Weights of a small mixture-of-experts language model, trained from scratch on English Wikipedia: 11 layers, 8707 steps.
Below are experts of layer 8 (counted from 0) of a mixture-of-experts language model. Rows are named gate (a neuron's input weights, with its number), up (a neuron's input weights, with its number) and show model dimensions 64-127. Each number is 500 + 50 x the weight over its row's rms, rounded and kept within 0 to 999. Numbers have three digits each.
Before each expert's rows: a language model's description of what the expert responds to. This comes from a sample of Wikipedia text that the model never trained on.

# expert 41
Geography and nature words. Words in geographic and species descriptions such as directions, oceans, colors and place-name starts, like Pacific, along, black, east, Spr(ings).
gate4:466546515489590488424514477576552473479490522454470536464483509463518425440556466507460525383467534469507477450390547494484587543456530448513589501437475474440393488554494516474486511427466471
up4:541546545629478473448467553484461529397458512488439427552505509518442521529466560521504518459521498544507543462499413480507580513535507608466376526607506387492545450459440507515466557558518524
gate5:507492521499515512536540502553581531622619450495377508435509453495452400520455512548492438458490500551495419472461559537557488579514509466503503487523468528575514516476466510588393485511470514
up5:533538545465561539506499548517545443457500599464460370554568467517561579529520534559537500460498478529495482441474499477469419524486510508470503540516599420470480540540500527439504469507550551
gate6:518609542457517384475538533506499478593520466441413465477419456416474515489559474480593466508504489547489506456486569492500511529560500522428534535494441435440547409581554511536547536541513500
up6:546536509502533454484570524584531420486514423485430513436423479506509483455476486406470443471387461518413429493547570507466514471529438479410551421509441429443470448492556485565540529597470504
gate7:471491494521492553563559570499476461538450439534453441546532481473519468568575400456440512485528447414508527530436525483490594544554545555536460408450507499510400375545511480578495564498461550
up7:525485519556599458416439435581511585429516514461540518458444502424504526553477558600516469557489469611485444482489492611525443518415490494490453518495404444434503504466466548472552528494598483
gate8:446454509445419458592461494534431385541541437479498479431440445435500491477549447498521593537450425460485611491581462538468614523610517469427487480465438517421474462583528463474566560520460480
up8:450469542393464519458474454423477440556515526396453555482472521507590482413544538562577554484482528558527481465581512593477530541579496441425588488485424582501499492549439482452455543541556533
gate9:557434549453528552529520536500485529539511566328482460481533525507527517459448503482428532421598527569492564504489521443580431444605470433508464550523593501574487452527457504466567466574557513
up9:441543577534486550457464525441534541412460562497474405520567538493478504551521512484539462479625525669472448613458553480536490557501484534527468463485472463565507500549507549470506569577530458
gate10:499591511523471500530554588544488503560557503599412586420463458480495463431479430500525515500528499505574369502513509510539465558534490503570491477540395449541492514623554556489444456486486528
up10:506503570437515369454448530493556509547445558506457542548508504500441507460517500499574426440441491471477505480549504466558499435592582549508521578451509611561528474547603571493415551456593482
gate11:529485514455475518509444449528446445464490437571451429577458434427529497461465481466471448495471540594535489538455465511508468543559414506441594502492339526452491522368541536615422555505625516
up11:469507623525458524553459444524501501436517513548473469638562508461555465465500521492478498556482530485508511509499560518532549441498422377445552430516430473432479417451479532558523559574491554
gate12:487492543495485576542392496572455527446532478465556439510474493462450485495473557476561448415461440582480448507486478478497500483568531471439576568458518411493608447447563515484417472591494486
up12:565470518492414472555416433562375498403539535457506429470484460470536551493471557454520521445440440553461456536420529500442527467404471518444530561525521420458505378451511505492443492576454488
gate13:453418584522518584574519521670564477446534437416527543504475505514463541563411452534497586524400435434490475469543449455482521408488515508477499429394465529439470442524462475448488484501502529
up13:429551486531459480496541483535498471549473447549473544547413581538497492574464437497581534507377614416561489478564486436433485504396455474528456428485614542534560441420498463481490464505501485
gate14:484492550493517591447392494463640512478502487476471506554442532509474567549478462431456569460490485564486514481504547481540608457499564421432439479530565525505471565516547445551565542512491417
up14:485459481493462478562506499561386527559513505573545588499503500460517378503523486562534478522477551481551491460556523533486440525482522502565554530482484483542439441558455553579436351513529523
gate15:552544431471584469466478489486502481480523487360431437523480477546540492524418492521590512531446450449527542503427520564489519375533458508558549523463471510514599460485417472482495565461438546
up15:505461523466527379535476396552488506488575530528518473491462448434531464479529391495503499604523613610456551489412444446469480467524485427523417523533448496461526490423546507533458505557623369
gate16:499536426489564437526483486540434508546432453498568483617563438436444439546594550620426532574425569516424512559449415419455469540492513392434595449441553471496589477523493520444548392463466434
up16:578457475501479502507443515459515504435559492537568552443456525487550579437548486583530544476553481539536533403461656552553491398466527559560535538514460491472425506454449518494441562471533623
gate17:464509477539594509548515576442455474481478528547479441497477494475469528358538637552535547543451524618497525513526608585494450526485542601420397509504481519498412428537431478431523440395518577
up17:530466583410524469480436414464382473511501536507456462580468544486445518478523471523571458524410545512518617513556497520584527480589476540525545548518509524552452443509494496452426532385614542
gate18:480565499446507572430451556594489483440490561505561515390591484529529391519478467528548494500474416472488491604486528462502427476559471529525553466480546449542504465546502490447465457553533551
up18:495442508527555549466485506622486451556422472525595547516438507574548485513509534511490446445460491435538474543577443547472468509474571545419436527431429483427402585488473477468409442411448609
gate19:449493423548478500494412498527496496520497527478474555425559464559477483418531535489565586460497531549532552468568500406456517501518466533428550507483448525552502471500425554472540530487553572
up19:603526623442481486558513507458535520507495517448534502549519495474547537568544507598509506547550449542459449527456534582502509464509559401514457531419567494479555488479459485507534434511439568

# expert 61
Times, dates and results. Clock-time pieces, numbers and words in schedules and results tables, such as 8:15 p.m., 1:30, final, annual, Results heats.
gate4:476547494430429448460476509503511500522450470574451342547519544447489474537460557465502550515430496511518540491573497537469601473431498440482469478534506542521526497506432487557532590530615581
up4:492507512556549496509464466555420572423472570393559570525497520544545563439493511596440527491465469506503407477453541433517411518501556537596553480410539492466442534515559548489476474423471474
gate5:557444481500516506494516455428523480551531509484585556425465472645544543488469542433426479526551492596626493577571471496441461501483515488541583549508498588589459490457438513395538469447421486
up5:517541555560527567432539493549511478374510579527506548476538611425493525484479525468549441479461428412406403438385492480452511431479460520523461509550479483448636544517520517482381466563483560
gate6:481516575463511483495494456516432487534439532534416540468527457520469503497551514447420408493485487443475451455496546487541563493551518530502423467453467573494521482437541452513600571497410552
up6:455564536439540527518427448536553525562470556544488549460514494545540451450491453520412460524463443487437496609397464450445568469507598611498493524497462507444538528456480486491441501479483543
gate7:433483475427429424451495477502598500451430489474482459427525507496436526581491570409481569463539548568484469580594486452490490585481591485545553490509544467538518553552502511463580505509527573
up7:503536521554455450533558553546568586490486460467543454500513520467377514505496502511539515505489467533519495462496486495583458575428507466524553572540495424444506443653549494546488539545512518
gate8:514514496473475413456518533520420554597468470531445492542431470537548427493589536504477523433653461491515401561483434462463494526481542518464512470507605507484431446583497486510488486551511438
up8:555513590504540464537540547613513529457453506440523560482415452487435465454570465473457485492481474454469490573417462527461493461538509546546571529481579542534434497507509510484449497482560468
gate9:454339421532521555460528544549498625421528485561466436508462568496449530623459436596489441533487566541450491462461512431446466420519465494483572458425503495557462421495532495442516437494497481
up9:508416506458533515451559537431506487469528516535422502538409601533513497554494460555471500488443578557525527464521453502537564362457480575564494403516509505510427556613471487415519523479446400
gate10:492488465526374452465484465543455431471497450611477550519450428569574544485548425549482558458458584538575412460514506454501517550435523514458499490543518512539439482509520555457462456551500465
up10:506591493543513506500466531472488509486440561544507515421484539580523585462501496430507559475553550465511452556485363545501449506470554464486430486502421534577438388443520475382410451610527422
gate11:482566490529447525553555515448412473548460548479527455412468425473494487507565520453531551538529519617519614487487531512501502542479537501621533503478503523512346492448464526503432529472513478
up11:434398580504459464487371486519525493466470516533529571425541488527583503467553544495463451516557505592432482524476477549477515541449463428502436484539532491622540484469476508475467523512428588
gate12:508568478560507414497378496586513454518525551486535431525505467515487348513544505513580482481512551389513512508555426518521550537456512481522457418500565433495543458510490477523637470554482476
up12:448561644474477445419376547544458464506521485515465476482520457517547492558494392511516476499481592452442393585539461469474477533496425527465526481496521487536533455511483565370575494539455551
gate13:565514524502505558497521471484487452564574420492393557519553553399357529531474538515507566494388562552519497527463520489446535513507479466559469499520526481575575519427486522513535490547487594
up13:537537405463551449440477452521462541606563499453464484535470548486361514459458468564533479501407444492484546546453533530449603497418430442551548526468483538489512554547534517556492491513517491
gate14:509479415576431483520514454480492600395523455458499434484418463506526437417472495514601490519440480545436595445504563512487446496533554469520485461524620410467575458532537557415481462476546438
up14:573461483503479522397458499547554476481587529435483547502547482474494462526523583508556396607473577424487493517506516390510517551530420446512503525570539458445478510510509456508535470565472467
gate15:519524538336533537482450461527519511542537435539533396523558476534588483501454437490584533463513559442440544508480550548514461426481536475585518442476556584491480477490491522421456525377513514
up15:447538488553538442507486524548387439520451509426589626530498488561503464472484539441547434478505395551524474453525514432572560533506493500500512487567508487518510504585474488554466555499452537
gate16:652468467520479441516534584549413422471508483488583469555484551516483444475467562563504586520535424496465499554482442506468534507427528516504590523455463572461515481576448490534456612490514510
up16:430546471470594564437472463478604642542491526494524549494435428538497448541461460527477474560525555474520460427489420514567495436497525527559505505492444534517459568451511497548443496474531452
gate17:476616489508526489501593523558458417504476455598567544485571547552476567467534443438558457499528474477499473554484479509454463531506512499565353450483406617457541473509454495504474498485428434
up17:419549459459541456495625514470612486589444428524496493612512468539569457542469418519440518466449479541478510478476507415507458516493457540453450448638552441476579472549525509452411394510510416
gate18:476544591401520476572571537521453477484467591545414567437493499538553460494455489503463567538508470523494538478526490457464529615556494476486527454494450467529473467451460486450553489451461480
up18:557531421506453449495560499538461510446551431521480518533514529441464597495477488424515507421485549593520446494475426565418449548422502506617464564500535497362497496503488538443405571518444479
gate19:483543483572586413427481619396535441450585494524519490558520522413436440446489572475480511532486435475522500380460548466555469530521513586559538471512450524542408493579557537515539534472474548
up19:457502472502552419443569622366443506501566494503580452572584523500569512508473490439507413505448472496493497461498643441627534496445488545524481449531506488456443530531511509482480447492503488

# expert 10
Word-initial fragments, taxonomy. First pieces of split words, often capitalized, such as Ca in Caucasus, cr, ins, expl; common in scientific classification boxes.
gate4:439523428460597504494426565510510507494469585486540469483526513472456583487538560470503548429497368477472479526470501553441560527549557526442578464561547450525530449538402460535488483494439419
up4:517493547473418507616485560496580474512449441573517504559503556494477590549363471512514540486518545461533411405509509468522493489476561432454513506437455505413488457502538544549432403496451558
gate5:535572425443455482512473520562497422449448468454462546467526521508487518640376403565491545546437475482474533517526485517532504520510473492541469507468489461554450470527574510547482527516504568
up5:471466456484591558510512461602580550449553473517492462508549542540436449476443555514425579476412535528620525552513503487494528560429564523431537453543527426523452491616527534377510524433555441
gate6:501460419412600452469479474550509565443544502512504548584542367485533494535493531557487515544521518475478527599578418493441513509424513540482385478405511487514513520468471561343466432533529518
up6:493494540488449571505506550482543469647492585506596423549517457533516491400502455473430572458511484425459503508534519409586486484573537480531523530515532557486492417457460550560457554464419465
gate7:515469460553446521558496421495520513471514495480462462474467440578380483568476437517541436508568426571529546566567481509573473503494472389461441470504514548467510461494484418492531498527589537
up7:545373447526511478546487545572570574482384558472556443444496525489447557467590508520432429458535501454540540574459405410552487510496449466478483504549508496503560427532562517576585454451526524
gate8:423466482445518541519465525487506537447493461532575601515505488481496542547487512454525437442444506498465501364482521439481516444450569485441602495537603450394502476547461573512545569580535485
up8:545536486521514468556446496507537580509553523539497510399575501498488568540527503438588421425442539574541452498499520494425486504583569460491477476519581420529454515528485449540558534515448510
gate9:505534473547463456478466473543524441496455578517578453514426530457490493557452427486565531546541428504544453564404545422579591490502340500494493468560537621455514526531446416497571490494449538
up9:505502504539530507531511482459547471542447463531551436519487478505526446443478517546420490497519555605473500474564509450433456460511550419520487405496448462441544515537609483491430479564556462
gate10:468459563569581439539422357486439498506490443497519473436622578530441587556543523450550536520503383622490526551477550502570526520438484446465441456472447499480478503580455418581563513530499458
up10:508569442538479478417541526408525467495515520598531565519472496523561475466545532485460520490525573435489529483506475591418444464532533499504479543479508493457490476399551621419492473477485512
gate11:459512430542487546482483610478527529453489528456490437513521489525484557446526565556615546381543391476522485429466554446570528477481566379517439443544522529513486528533445452458548506562544516
up11:527453496555492410456504527470505540522516506487480513532436595490606416496425584547459593565572621525500516449473586473513461572493647459502532519450507433481425525513509545545466431551464622
gate12:443445584465500499455427473498437519574516485541492455518610507453483496526619495482503412412441404479505537479490474518522606514460515490490395647471501416588491557448351567446505530529462473
up12:512464537530526518454499593535417538553579521437479473405514474503463573459586527482545428462410500484469610503470439505518529527432410498512445534451508445520436548524491532483488481472483531
gate13:471473595528452576420473462439450527513506475498532570600432513489574423502525561453613509482442596551518563548552452548640524446463458494445523546545449450474470470527473494507493449505491543
up13:513588462489477612514453536524425496501574499550552425582460490557545570456516543439584544519494505597421559407466477455579547487484426452461503567550552485504515449508532469489500523477516498
gate14:463525504537448472503492492379517535520372592465496529475432479453477520538471476470582553505548346474577513501518570502469474484521527486591383566491547494567546528464489530483530423472470451
up14:445497613508563501488543460493484446578543509531390490467399406437433443497493449542608443487514334540536476530565433417424541464470470446595455423570525464573476575506472529499509454549551529
gate15:506508525422435571557490559495567485499501524453604445444482467534623489534483525554530462479539577469519524405454483531374550478466597482429561402536456519602486482527544543499442531538538517
up15:529504567391518502502501503577547542572530463462501467488493459489564472497542522480461421448554463487467467510518450489512574511562479453490465453518462534544539540469532445526507452525468464
gate16:519463538490554526436506525473466492525526487522474478509494493501410492479469381563551531503563490472463465489461475419549542529525502529515484610537504464495427614408412497439519395488458562
up16:524504563503506474483535516484490539533436412500463450545521524464473485448449425460571509516505537468495397548512464504477504512511468556470485430585459563478451587463533486392533502497458545
gate17:529502518425358507521570392530485425511449512507488611462426437464539499496415539519491536510620456469488478552500447444508604516455461457569569480525470585435503459500474507458511467488439466
up17:541513541410510536484466456534569583476534563503607498554493484509567465411478425494441458485402486528590468458482470460473553502556567512535570564389472453547562462473530498499449506527427595
gate18:470541511436498529591544495555488483483523511519487410506389498459495562498459516465499458430439470531467511456502521511512623521478561384482507521521536477535500504551449575510545540472446489
up18:535496478501542493593595509528450455478522457585503443505588534536492482451538482531511551468536482481446587491470441595416540512504497390468531510443504446470480511493501472463530538484491463
gate19:528494456496486471518431494521516520513464536415469536429505540452560548492508585452500442468538522559430566535509508572616567481511486516480623497604404528491544485591433435528499531471514485
up19:501542512567565493465464478471464529546506528399459482531541516495579386476451512455534461471527544458538440548472434457507496411475434519567586497498482530545408454496422506605447568544573485